{
  "d_expert": 160,
  "hidden_act": "swiglu",
  "routed_scale": 1.5,
  "balance_loss": 0.0116,
  "num_key_value_heads": 2,
  "norm_eps": 1e-05,
  "qk_norm": true,
  "learning_rate": 0.00214,
  "beta2": 0.95,
  "lr_head": 0.00603,
  "warmup_steps": 452,
  "decay_fraction": 0.913,
  "decay_shape": "sqrt"
}
Below are experts of layer 7 (counted from 0) of a mixture-of-experts language model. Rows are named router (the router's row for the expert) and show model dimensions 0-255. Each number is 128 + 32 x the weight over its row's rms, rounded and kept within 0 to 255. Numbers have three digits each.
After each expert's rows: a language model's description of what the expert responds to. This comes from a sample of Wikipedia text that the model never trained on.

# expert 0
router:135155134163121126092131163156099089096162136067142144111101123091118160163163098116133119128115138111106066158092145111141147082119142110179126098163112108120128123173162108184181157085127101153143125101138184105140083182134061142171131168196069133104083074106148090204140107127142154135158182143124101167124147117130186121131137136122170140152088192090132093141097106171099116116115152079141099079076136061170073152102106142128166066136207116150149102127085138083145166159070106165145118151156092100164129102154114185103104157150114146079123100149136164117120112182131094145130122142120127143125133078137125126173112072092131085104080083163215130162090145089155107131144176110144071093145124137088205128086130137105156114133173130190165191177157110171185181129089164
It responds to: Articles and possessives opening a noun phrase (the, an, his, their), plus pipes or dashes opening a new table or list line.

# expert 22
router:085166148178093102091167179172109151104132124098145118100137165098105203160203056160117099174113133134089090148034177102142126073062198140094137116162083169124113139132151123156101125131114072160119099155112130144126136167091077171147043134149072152152074079124118106161180158092113138145122162114123078172118139148126208107167152075102183141143123202081138135171114145190143117105093181106118161091136120132130131153137122097088146130102115077108110083125138149135197117188100147167150086148189144112118134082172100183129104096156118118117126137120123133100093117148159125155122137146118154147124081104173089130104110142070164106079107124091164117110118114162147118102119130070167151085150088109079162108078077144093135099155092148144101081157090131172161118123138134
It responds to: Word-internal syllable pieces of long names, mostly South Asian, like Gopal-ak-rishnan, Sathyanar-ay-ana, Muth-uk-umar, plus other foreign names.

# expert 13
router:117160117123109123121171166163136150112124127084136147104175152108089149140178088140155134143100164102098148133108163087163112101121200122137127072163109160191106123152153174191112161067154102120093102137123141159139116165133102118142063143159095134129132098083169118190197152083106163144113180130116119161136188105174183110132125092102179105112099147117113161191073172172162110106060172081146182043103152111127114126136069151138173118093111067160142077141113155165168168184144130111111117127157148088134184099160146163121135156162132089102118146138097146086081123200158084149121081139132109141143116103182132155109085131136179071109131107074201144187071123159116111107074141086160154089124095108083141094056091128101126119135114151180138111148134107188163141137136134
It responds to: Mixed group: digits inside dates and scores, plus words like all, several, other, born in biographies, as in "(born 1954", "people of all races".

# expert 12
router:097157141124165144058115080078115122195112187122119128162072170187189075112092116137132166091115172089126093105147088152142115126143062121171173128152151134101077168097127152149164097096101108106201095113119110136142108147085175172065181088105131126168086093113165091052089150110151114134162100072138159096100096178114110127093111093128098081156134087200140111105092167154089181146101099117097139130076099116099128156137087126169139175159103192124098118118107095142172125108083116098132128139151098152202106191173173107086160068088147116137166138145144145124095078089140118157134141061067110105126173155166140171087191173151162122116127136120167113156101129137107113121140131158108092155106161146086141129154163156113154135107165129148087144172114153162070138115165096
It responds to: Sentence-final periods, especially after years or closing brackets, plus heading-closing == marks and paragraph breaks, as in 2002). and census.

# expert 21
router:199099133169096104140096119145162146140165160086161157138159147066086118124142148147111151165057155105119103134108090075116118133087206148127152153148121140156075105137105136163102162121167160103071094100134149166142083184111075109153127124195086152103137129126166118182136161058150131154118141103104122183122144144148162134163090145134192055179136147141139148158123138178089111113041159102113113102124081064142090160144071127136142153116163042114129083112078180100144132153130163152130109125144109117105176154118142155170137153161086095162098124120085143065065088155144108113106084085115170152103101112128126187092094073105163106137152125118164110154066127141106089101107077110107106122134118105085147076059108100118170054091182149163112168136147139132138086122083104
It responds to: Prepositions after verbs or nouns introducing a phrase, especially by in passives, plus in, of, for, among, between, and year-opening 1.

# expert 6
router:103167123175099151087188169174087076151103143093172104106165211105087179161197077164170110179076126149114114133103175084106145123104190153109123083143162170143113074162177094178089166148072121172131125109072111172103105167120108146149043141128120142115100120134178118144175153123103100124169147148126090149188137115129213103131110127140164120179124155141078153199072132157153123144146143151111130078111119128111076149160094141089090161093091116122188102173149144123171106134093108106097130117164165127112111107160149140099143141161111120144101139064119146109083167178160136153106125181127147163155141103107101096081095143131135101105147136121168076132177088154125135121082146127195199088133069128121168116115078156109155119130132114153084075160113109183164115106152111
It responds to: Plural endings and final word pieces of nouns in building, species and place descriptions, such as walls, por-ches, market, tower, Band.

# expert 1
router:102164120089105116108101105070123138092119189119155098087118094110118163125088103101119122133148059150070158148123070194095122151106081132128094102128162108139112113125121102145175157157179134152167165126163136107062126089180112106155128164111153115115163109136105087130091086082145140106108080128102138115115077065111079137128088084190018135140158115103105137094161145095168147164154133156069067148179083178095152088117165099171098091098120173119100113164116107112116125072130100108126132107167105102093176172117129103163190155123115151187104101096157096151149120154133125101107124054168079120104083156070141077156190149146082082099178118105132147143108104153128122103124151144129115143093101046175108086146163121153107119080114079087089139112081068113108099118070119
It responds to: Single capital or lowercase letter pieces starting a name or word, mostly surnames and proper nouns, such as W in Wernbloom, Z in Zalewski.

# expert 27
router:125135149170147119096164186180138137122134148090150115087164165094098152180191110135167090179091149112096078134065137078133158144114174156140130102139135159149111095136154143171137157120099109134112118094128147180157071156120080126149059117148109176133138057093165132180183153098123155115104147113103126179152152145168183090133101085134210153114126172143135168194116126195162078133083179123096178068067094095148091152155095121108150079107138081151155100142072154151146191186104123153152079139176135120127127073168145166130143157143115093115119113106081134099076127153172098154117093142106115161157111089117134160125089126100136106095100105073209097160108093121144098116089129118164088076170106097112158107069091162100165104109135183181127140145113122188144111101135146
It responds to: Possessives and adjectives before nouns (their, my, personal, bronze), plus the first digits of years and coordinates after spaces.

# expert 15
router:137168139190117137106156183203109084167164100085117124094143162064089163123160163168153110148104159132090114173062165061143169123134181087119136094156084161152112107131146152156115151103145114104124080098119131147140116147112089132138111150147134160148125084086195094187164154125134135122111184131101113164133188138134164103158128095149170143165116163091141184191135136172139113126073168148125146038100108111123098159133080116142144131101134044168142056127101186153171135131122111155133097133113139114109140102136148141127125135169072100068135159089078134075121125151141090173090101168120144159150116080139077144088108100079148064093110063102193116176124080125093103094119166107124090069126092132102154095108081144095151089144161154181082129139105130198165166123122110
It responds to: Compound hyphens (action-oriented, red-haired), spaces before numbers in tables, past-participle endings like -ized and -ified, and of.

# expert 8
router:105143174109100140136185135187145089082131130201084126138153161148132135108096131143124127124135081160147090131128138113106161110125135147135043182105104117148150108128135143134074132161169170099102150155129069154149150112171106106099102113078137123074120180157142117135161101145137074154101090158132130118115128144136088167122070163123039176081102089107139156064148113120160120140180076107170101181131112103132118079059156163120149113132098165062137158103163091135081135128152097187126170176090094151085148069175102111088160155178126169121156151120099100134198147087145110104104058178161157157115131142147168073127094125098122185168091106108100115116174185124166117151123053132151149167154125121178078151181117154065136117110117121080109079104137078064103120156116156
It responds to: Field labels in infobox lists and table headers, usually before a colon or pipe, such as Location, Total, Teams, Position, MPC.

# expert 3
router:163122080115134178078116098087097145134129112135110184137092100085143156144138154076177085160141035152173075088158141118156091156094177061134116100139159091162162097087159104145117140088106139082078120103132143122112138124060159176127156163141171126121132148111096124061099087164116085097133102152150153097134126096137110157148157157100120087132143134103160150099166163079114140171140109127140133171151141163180128146095193091120145159124114177138117156182169108167132170081148169089100102144098062110147111133123152103174119112132140167178138067137138154183113144053187126104097133107063077158144130133126141150125181137071124157172146112121068157143093131166069166125195158138129125155162114142079113128127164084216147164114123188141173121111131160164050138101101107
It responds to: Word-internal fragments of common English words, often after a short stem, as in ob-it-uary, amb-it-ious, s-or-ry, hiber-n-ation.

# expert 18
router:096130102122062135125072169144129125081136064159086166120106099133123084166178121117133129124174097135130120134101187167166111116132112162099105161086115126100126151134130115155053101139113086186130125146168090157129119081106124092152138144113147136141150119074091199110124119134155103123124131139131069140150130096173153110190123139125069151074159126073125132108162177096135129110115123162122175069110165083213140135191100175086126166105122154134182173148116146134167113176097119117127100098192120136054181064080107124143079130143178190056139147186145088109103165152087146127149134124192123068063084119121066130097176136120167133151111093106167095167127121159151126105135179065132161155143115088167169072180126102118114091153113123127126155096076131143149140185138087
It responds to: Letters and short pieces inside non-English names and words (Yev-l-ax, Lász-l-ó, Bundes-l-iga), plus digits and abbreviations in sports tables.

# expert 24
router:177126162134106117172163158154104142181101149121128129125173180158163121103153110119119083163147093060096141142100119119134137115054206143049142127186101152142136135214110121145164188190166093100122126140103145146180092125126108169124057140110152165150105117089115133158180182112109155109134162155154117154096148122121162114145106120117187080117092206138111139171141136176138094128140167096132157078101138157090152127184123163144163191100184078118121129125064152127183148128082183126140117183169189104143153142128143129129118139130156073080090084073108128123074072141188126149123096123108088150110127087132078133143084133127171131101117063095206137160138086070136118091105157150150166105115100181115140140131129092112115097100121157136160121126129080142197099174172116
It responds to: Place names, their endings and nationality adjectives, as in York after New, -ville, -dale, London, Massachusetts, American, plus possessive 's.

# expert 16
router:117111116101198146138146129093167098087162105125090149117088164131144132068149122142143139164134124100173081127159086156121129132106144124088100192081162069121232125107147125154197125153184134152103096176118106133116160091165162164137182076131091124144117175124112142135111116141107196130074152164145117150126175135174135167072111156091142124085112114107121182134159145123106154069128126128145157150169126093144187135113097198121114108166174071130163197087062131154052165144095147099122176110209050128079135127107119110200133150148087142114155143077121096110145164086136145089188102124154170089118090130174119183181189118115103163119107138140086166129105164075067131137147086142067131113139101131111106144122125079181097135138171101125147134129129103154123099113142111
It responds to: Prepositions and linking words after verbs in sports and career narratives, such as finished in, lost in, on an 18-yard touchdown, after, during.

# expert 26
router:114147148172104115085179202181101127133146111083142114104124158120132146168149125160131096173081166097124118138087148109144159122104180126131122117156108147174117103170123150160123157130142087120135098119081155144128120142116096102151051156145085150137091071113187132169154188086111157136109153139086112155169141139148185083145107098154157105150124187112123157164111136149170097141056146138133181051062136110170083140162077126123166149087126039167148073121125191188209161152145095178132104148135164092157192078164107168095153159122109094117125143122085138074126123147097103174068092152109154163143140072142105127123096104118168099091124105092201108152152092181110117120113174089138113080134057103127152074085092135123141125147154151181146123173108158176156129110140129
It responds to: Standalone space tokens before numbers in table cells and score lists, such as before chart positions, years, vote counts and dates.

# expert 14
router:170024114148107101171111089121116122083095106172057170138078077134100147144119152111111128126112074126114187075127193143040124108107142166080080139098099150083119157108156086128166133145099175105104153118128113074147145141144126152070139147175147073087108108145050133093113159128107134094094081155111091100089114140099121100124116183080067126142094103064139129129084132141121111125184141190140120139133135134137114131108124110066131137159104126138128184134175102075109096133148173089142098111116136117094141171132129118196129152122092148157110098129132089179103184064135189125102146138082128106110153183134099159198125102188141112149106119132152133071123112080076114176106153103179126169129173172193133191092187130154154106128120089084106164128089144093136104156112126
It responds to: Middle fragments of personal and foreign names after an initial letter or piece, such as E-ly, Öre-bro, Zhe-ng, plus common first names.

# expert 31
router:142122190189113097117182136184082102118118111077174086140165136053125171159116103149125112073115125135090156150099133118085133120107169168172185127127200169139152190165168101159171188175088112137103134098127141195120184123134073079148109155139152183147119099132154105188128119101098113182098184095132081177099153161121157093127106131117163100128132145176074129176157138139120076139083133106105132100120171140140090132120087118146139103072121080153164080099095196115172136142155119115121124135103134098145180104122155150111160125109055117162137118109088068077103121178109120192129126112155124121116104054093054130097130162086122103089124116106167072129133077175127110161092125138125139041130083124087140131133095098089084097081107113124081117087133115155163135136094154
It responds to: Articles and determiners beginning noun phrases, often sentence-initial after headings: the, a, The, A, an, some, any, plus highway prefix US.

# expert 17
router:098129127176095159092153203181098161084144155125177143106131129100059141171172061103150114160073131131131087159108172123120122099093160168101125089136129126133091121176149158198153142136130097125097098153122130121131114152149072143155112158136093112153131102101170107165163158068134164149141161179125125171116188124120179116147137078102165128163081153096165141166104133159168113066074120126188159085100158132166128145159087177118176149091175069119137119102088125174161120162109123127181064169171161124115112103154195175097150173133072121117069152096099128130122110174163125155098095140149136127090129086161094173136122139152158115072121125077235096143114117101154096104091151116148156092154136130114141098047133098070144111137160145174108137165139138165191183120140162
It responds to: Western first names and surnames in credits, cast tables and name lists, such as David, Nelson, Walker, plus country codes like USA.

# expert 5
router:110126186152094083144173159150103139124102160063142138148125094088108166176150121158118100164100067061117105167100130131168152173034117110100136069115122174142098096162187085149102148098126101135106123042186140151127112151180102108093069156080135172141143083150135153122151185120169109118071115104112132145114096163145184144179069089153170099145153178157146116165193118115136112132115164106104155070107127135141103124163119056119119152089104116112073104181175092128168123102147128163165116121194172083134173110104131183159131091192145095113083164115140171166081094132106115156118101114166099150136101092137198100100098133187155081126098138092102096099116100182165115157088102117145129071061084125113152112137155130107123127128112121111160127112090119105117156077145110
It responds to: Opening pieces of place, organization and title names after the or of, such as Colomb(ian), Dam(ascus), Liber(ation), United.

# expert 4
router:163113150120116123219114146159113129071077116123134099116058076154150146079087140127122163074201162115143164094108095149155084128115094133159147170136130112120122095159080176098089124137119101186162128112127150100096149132173141073136170055108131134082149166138145118104107093129141158105155093135126084119148104111147101125053166197154126115102128051162122096153149115122076151116158170097102132146127143167100183117123184118165103117154121150100108147100160132070065172106143147108105183172084137161137128157134121067125083120153147114117075128168178086135180121141102080122184168155176179124127142113143201091146122165169084163132069120079082100083116128156145163123134129120060116145110172139201116166134107132111081141073147090147162121083190091103175122122109162
It responds to: Structural markup tokens: table cell pipes, list dashes, field colons in infoboxes, and == heading signs, as in "School type:" or "| Location |".

# expert 23
router:060150173099151157104058071046108118193118140116170122154142124136138124139090152141110187145114043101158169168157104131121135145143154121168096161139138131177134126137109046166128092147135132154128107100135135109130088140134142156061189119158135157193145189191136157160092177120126120142150132159169115164098153139153050160137132171095157143186164131133102067090098146093150105122127125151120128173152119153114151131167155090134120074174171144133161114155146168147151064078176076157087188120108074093142080123104133069114142141149076104081124133122109102142083110133130109056115151146117111154109096158126177086167134072149112173164182144135121125095114147165104148129136113130109103093147118147130139093183087143128122160179099127146171075076170131086098057122078177
It responds to: Verbs right after a subject noun or pronoun, mostly is, was, has, were and been, in definitions and biographies.

# expert 28
router:177145127083108125163145169134110155083041177138116090160159166131132142110129094158135132137105072144117085153152158131131142103184209098095097113108152061075073112109130070125116162110185110105056082159113139156060153172105131130107111081221123133157086113145149123180158138149115090192118143111154142108151122079150183138135208084178117110154078124060110171157082072159104126111119105161127155144161188107066148151141131153102106181103126141089127111098133121201185082170176179116134118162076125159122131116130186137092131127123097165134154167116137177096163159162131105141153178189151132101114122119097136152100119078147139091173118147139175104135147159115143173111148108155113165135115123175148145117087133143141119148174089143127091111122135062182130164106150102
It responds to: Last digit of birth years and dates in infoboxes and taxon authorities, as in "Born: 1963", "Krüger, 2001"; also words like early, known.